config = dict(
    n_layer=12,
    d_model=320,
    n_experts=32,
    experts_per_token=2,
    d_expert=80,
    d_shared_expert=0,
    activation='swiglu',
    moe_layers=[0, 1, 2, 3, 4, 5, 6, 7, 8, 9, 10, 11],
    router_score='softmax',
    normalize_top_k=False,
    routed_scale=6.29,
    balance_loss=0.00206,
    balance_bias=False,
    router_noise=0.3,
    router_bias=True,
    init_std_router=0.0105,
    lr_router=0.000849,
    vocab_size=21543,
    norm='rmsnorm',
    norm_eps=1e-07,
    tie_embeddings='early',
    optimizer='adamw',
    lr=0.00153,
    beta1=0.9,
    beta2=0.95,
    batch_tokens=65536,
    seq_len=1024,
    train_tokens=277500000,
    steps=4235,
    dataset='wikipedia_en',
)
Below are experts of layer 6 (counted from 0) of a mixture-of-experts language model. Rows are named router (the router's row for the expert), gate (a neuron's input weights, with its number), up (a neuron's input weights, with its number) and show model dimensions 240-319. Each number is 128 + 32 x the weight over its row's rms, rounded and kept within 0 to 255. Numbers have three digits each.
After each expert's rows: "comes after" lists some tokens at least twice as common just before its tokens as in all text. This comes from a sample of Wikipedia text that the model never trained on. Tokens count by the router's weight.

# expert 26
router:106184078090115148127134190090113110157119113111135090123092136114156104073156118127128147125132134162102132103103082088114108145063126158144128094162148092149143093075132144164127167099143214149066107118163113132133136169100097126113148110
gate0:181096170146108137146091126132125150138089126155126106117185113118134189121136063174200116132126134097124092102110086125183213165096124105110160110100117196125089108066160086114136112062188180177116118095115099175131137191134132061090163144
up0:154194090147151106125149139144123106098151090087052103152112149124186190157113134129095083096157109040099100035151094124111172099133152123126150130152179095146123096126118144151104144140113166178160059100095149126151113143183107141163138137
comes after: " |\n", ")", "0", "%", "1", "2"

# expert 9
router:155166213185084137185121134133152208185130167113127171111130126150095160104107112177089075095139109125095120192133092116147096137136104106148150140123082170222175094060158147052112157061173121159080144098081124181158114155125096134126110137
gate0:162139128127134140093139164139086145108119140141147115127070156147128159151088143127208121170169108085150171155109069111152103130150173162087071077126127147088102116135135057115140146065138085110115144143150125115114150126142058110190104177
up0:105148153131086151147126195118157099145117123137098164123191115182115136112103140124092104087099127090122103164072119170102108125129166156085173145090116159136150157089126124102114152074143141169085136107176085148124123125158100142125111111
comes after: " ", " |", ";", " (", " $", " /"

# expert 12
router:054065149136094126111102134127107119115130149119183126169083097149123162119109161131117119118093161164181116143084137136117184089186111115118190114157169154164088140083126096147092124150158159159182125091141083159132124169152188110156156147
gate0:159135149145154131100061076122163102119129143176115137075121058083120139102117096171070108165148133114111142095097091138135147119097159149183160162206179122155154137137159141100114130091165141125113102099147136150121115106096103083167129128
up0:188166092139062121159113123093121117122117100126119120133106180161044152103167083115190085096149106093110098145121166092149123158147150131137141117122056150113126145137095143116150156101155170138137184136136154077145146098098096182063136057
comes after: ".", ",", ".\n\n", "==\n", "\n\n", " ==\n"

# expert 16
router:183124129080118090168122142150079106153126077101130179110157158106165136103137120101147095187086101121138114096076093164130168124172088101106121134150194113146159172116112131135168102127095159134130132111129136140180099120153115134152138036
gate0:076131070156092058102122147157101150140065117078145148076114199146148196141186151074149118172115120162079114100130134112103173121125161104215117101150135134140096116143135148129116140112104085118184128183094172129141119103095137163108126085
up0:102129143086105184148116162129074153100108098099100092162147128137102072143158109141093134112158160127152124156102142167162114155106116078123155159125146126138156122128116135100109146150147110133143134113123210206169086170119112137193118157
comes after: " ", " on", " October", " January", " November", "On"

# expert 2
router:216132122133150126096159075123130195106142124155080116152136094133158103164124131154167137148108150111119147124142116108099139105071140139221115103140175107122080144130083130136091074093061145163090103126059146133146128124140165159183124113
gate0:168020185176146134141131118122114064188198086121087101141070136094147125109102154152122148068150153164169155054157117129175183108137153155165069085134211140101089127096116173114099143103072062114111141118109176146107107140105111155132134140
up0:109159079138088129096146162159116213158118156038109135113147114089120106100123130140126157102122127113154147056107189109118101133137138136130138088081094164098123145153147129117127106171142163145114115139191132096121121108119159139163115120
comes after: " the", " a", " his", " The", "'s", "The"

# expert 29
router:095094118148178057185154092092125103076112076074103164137063097122075106121173076181150197125128089105103092147162155108117140125189154079123132155139104142089121103103098132144179201160163130126099169153052112063163156209185099090151152140
gate0:130104124098169117167151148065158138129164071122087163115142089140119081093165124182113124128133089115083146132149143126137106179115174100096051155174116136187176116102127125129082132116094196125153099176118053074146143120150168176125123106
up0:139081078143089115152132141113102116167122152110125089188041105199153157136122145087183126161124088106135118068142096123131202152174192087147078128087161159077121094103172179120096157083127148150124121141090112138145097142114103130155178100
comes after: " to", " and", " not", " he", " also", " who"

# expert 11
router:097130124112130118076099144159172139115157164108084133117156106115115136119118148140048190173211141158129167103155077124143110108120147118151182203121109121137137099134130117112123143103179114165096129099160030102127205150108127115154125126
gate0:136127137109098151139095196104102102084173140141101161084124123117122125224096161205097118136079111172094202112126164149168144119162101162108149132195120138087082050166126147103106082112169121146171158152128055181097103106132091131106178139
up0:123140157104109121111133113111044120093130174161095140079134130088103145156106130131147147114155108144147111166126106103095100093122134139142163121193164130137080112185112103136144138117137141105137118126124077099098108115187086178145169116
comes after: "==", " was", " is", " as", " the", " a"

# expert 3
router:127147120141084141067128068124175150109199114099145095145131163138116140148080137091116092149182159097115053123126116121123123100054142134076088092137108133148099121146085129144122143196140110134142203176130163129122135114092147105063114098
gate0:152089137137139116152168120117111141078144090124125095061083143157147114097121126148149114148158118132106106119114138153108161119121162119147129115177218113136184131165131116114091116111096051130154105113194158143137149178186093109172084152
up0:138102128147125138161149097121089104139168132166106135117181095157137150131119109069100100142098169119162134128084167127069142101105133143095112146088064135134120088147150115143088076151160087078150163150133171161206152143111144144135114155
comes after: ".\n\n", " (", " |\n\n", "\n\n", "\"", "7"

# expert 28
router:097156099113133029136136107128146115086105193107134084097105141120142107135185094142185140083137112116051114077149109087110137146166148133150173158213120118160133095111145140134144184113173111073132117166089138128171119121114116115116122141
gate0:119172088099112113162123087165168122134130116125125167113098136116105093134128082133148153096155150107170052106142095146176080162168158129139072158153119145107157090123139113104123128153189126164119148099149077130158087133137130079145147091
up0:117162150057136135150111148180210141100176156067098187116059180103137122137137107135144157098125081143160119122170134122123170087210221157175096125112092107111075071108093109128070158105145142123088169131131084114167149032144110102153127131
comes after: " was", " is", " it", " he", " It", " were"

# expert 30
router:120056134114062114114102139098112124153119090141141102105119133157067139168156097085112168156149126101181176160137157114131153139173157143047121154072113167125110144152111106117137097131128124150106099086153136142095121106187135136107087181
gate0:114130200182083104155192112130101107087165179163084151185171156139138087128105139146140069148144153092104084024106123135141134084133088164101144163114128100179137183058130121167128151162166193095176128129125071099073094130099123167148094107
up0:096085091087101159178108103172179113142139100155172099119107087098080189119096063122098123122099086141105162128114165083090081126126115116159118088165088115103125046123159192097157118090120135130130157154103142079192210123121106084120150138
comes after: " the", " in", ",", " New", " of", " United"

# expert 18
router:141124139154145200082132092064094089174131117156105117112148104060149108148114118106143126049175176116102110156160167139148081188175096170095088142076175124167073143171119130135136153102068118157135104096126179136057173065133141215111062128
gate0:122140134187145156175144109173104039130091119091177171102151141142122177146103134141092075115162129064115181185131151100094175171183145138155045162111159112158118136091113109121107079033141178117076183097165144102084172133140164152181104134
up0:116157176083180118113139046062115133141128091121148137121085106122108090200155176119048148071128164077100131158088127167131124110147126134210081183115187082123087071100141122117143141075087129095172140142136150137115116115117189157147139131
comes after: " the", " of", " in", " World", " from", " The"

# expert 15
router:116131132142192163121105092123171184151095070079088093143122147083190104155136151115150111164123120164181118113078135161113102067123102114131127115091114102135094167131086153188120133163148120118169117109098136138108131042096140124131097163
gate0:122021188169121134117106088169143179139128139128109202109130085127062174143142073122089151113134135123110194168152086107028123119150157073140152171142089132140141103154141162117091133103138112163156101136151164094152046128154120150098097128
up0:076149098164139081100110094171110188115093084118062107133176130128153160197147127163138137109110137112130128118142120141060101120122128174176159122132062083183133079167158126127069173153089187122160112140075081173181142113125147102131136110
comes after: ".", " of", " and", " with", " his", "|"

# expert 25
router:143157091100151144141165129071132157135128108122156099134148159073110125120166119116183084089119142173110125124076127115157119097105190157129154127105142129187129136173111113179121159139135105106118127065168133134099175098112160112092077108
gate0:124142126160138061148074115146181172146113192170111147123082107173119164147135061157123142094073138110063129162150143167096136160096172145116154195142119127116159168112190110110113159091165144102108055150122136133119068138178186111077114138
up0:086063117067099112191096150113107094135166140107116144167072036155175135133146147103143160066137073120128139159143138090161142127077102108139131098140161060118152134062165155112097138146107099134105138179080139119094108152112129122148183113
comes after: " |", " ", ";", "2", "1", "3"

# expert 1
router:177123122154139126162106095141130076127145105164114144153121135135096187109164023119105183103178074113206125135191064188110103158126147091155112116228121119106200093119164127155143125092089112105133135146107062093137171132128126084101214182
gate0:112182122154167116047132150106144085157107179169118107085102151085088132159206160099093139117137133139134145062128098133104088091166083152159122151119172115068128155125060105115108126122144147129162095100187126127105138093139093136162115146
up0:143106104126128114117155143154143129098159121098122104156090122113098129145138115124191127104143063095118084065126111138158149096133088044125149164123232146116119093104122138119092129082124118180176148173104152091193127094181101194141090154
comes after: " of", " in", " for", " on", " to", " at"

# expert 27
router:119094134161150119111166149121154100126138109218110163133178124120138057118212158106088108143148123097113121207165127163113133086132124124113068130169096071158183166201097127093126120159143059154152163148154182136168072088072152160165129112
gate0:157146092068139051130094111204178127125105107216160140118086103150187124169130147124144116127086097096100187105150132176129126095150063028106072146124074127118145095160124178099121110134160096071133125110077147120165143154103104135147102082
up0:123110091106182066117116128136172133199063111139139149091101100140190094185139135174084116124096111126080122102138127170188138116177159055153103123148147130131091123093134186138154126113089123170086100100148092096139062177127149120130105114
comes after: " |", "|", " No", ":", " Total", " Votes"

# expert 31
router:139137128109183125136106103100080156172087169122096117117129105202177160145094128163106117147092113118089114089151156112068124069087120145143094126105129163159127187111191158114126147125053130160132049166134168099070170141084125156193085119
gate0:077208142165170130122127115111125113161134097100100139177161183092156150164126166166116093163109092115174134186162111162144152140129116065155108193126049134098148134168115163136133130129138162150133131142105085111119118128140142129102090080
up0:087146154113062154160126112073119144122136128074141095141088148103117143131144089188125155144133091124102163127135123117131163105101131117071130146105089136117112104083150207146169114139106189117130104164126136084119104113126189159102141154
comes after: " a", " the", " \"", " and", " b", " an"

# expert 22
router:155140120062194157127166166100191163142156084068135091109164165064128116113106129141186097158105122178098108191107145110123142097080138121132134085131145119125124080138086067179139097153152121129091142124127144140137130104106121112151099186
gate0:155141105132098071103140074120176162111117141109135099128135151183103149143125113140115173138097104107107093079130164086137107090107114069170177153079142172143137194155121177149187101123129146176120140132121166128060142093106141103092131148
up0:116069114114105109204078111178183128147114141113082089176084121111097106140120076171122102141146129156196133162161077086089132148093099107079144128163165143150171174155129126121156104185109140111136134116043078131134110171123137137138087152
comes after: " ", "|", " •;", " –", " /", " backing"

# expert 23
router:100057207147182074089140097188177169154113082125142111112052113105141114171099171125186163144097118155142059113138133158151138119158122208116119091110153125142113087153153159187177098117159104123095163070129145107094088135153109178148133211
gate0:148097113054124114108150144116128181077099151141127102143138086156147118087115129182179166125111176132092146113033081165138124196129174087127116089131187126116111104159139193149145056159203139128123100118173155100062162161137156096146077155
up0:172077150139175140111096120080118205133063113159143091133155148098201109088130136137177094110167213148101142112093128151093135155126164089071099088098118140137135141142121205104106068096133119097121097101169142136152128049114115147157104183
comes after: "201", "200", "–", "202", "199", "198"

# expert 10
router:120152117102163204102171092091121150080107119147138095098109156085098150161110135063179129096122182126107124146102064151120073178162138114128101087131100118085185131155096137065127118154153161044111175133104225138108110105103122121150125079
gate0:180179070098127088151185057176101119089109127073197170164112098126139104172158050125170093174112100157117045089062127132118150137125090072113122097133146131100140093116148186106171114125141176154153144119148169121138121150090100119138086156
up0:088164172190167106134163170175159192154132146139137107086110143146077157147152125108148146112128068150072114084126117129120149149162183068162093187097203113138117166134139147107121141131104094152108138082125150130091103176144040082134134135
comes after: "-", "\n", ":", "′", "°", " •"

# expert 20
router:110111087174131157088136138131148070063161164193206098141098162091107097136107141116113172042153151142158080109083133111161104102125109109134097149175146113117120116083138111113095098134149067084175152127140144113133070121139094101141106110
gate0:158160122173158123056194128079110128133183145167086113181113150160103093126071114104141123128143137086069120122146186089107132157136119138143160108110165130113148173100079128102090111160056129107116151134164142123076108233150158130092078131
up0:087149116136110092109098113134097141143072119131139148080124136172088151105195122104118071131155138105091149101123115143078121197166197097133110112172161160122146171124185105146114166135098147149156133067068104120101148116104103109145152114
comes after: "\n", ")\n", "-", " |\n", ".\n", "\n\n"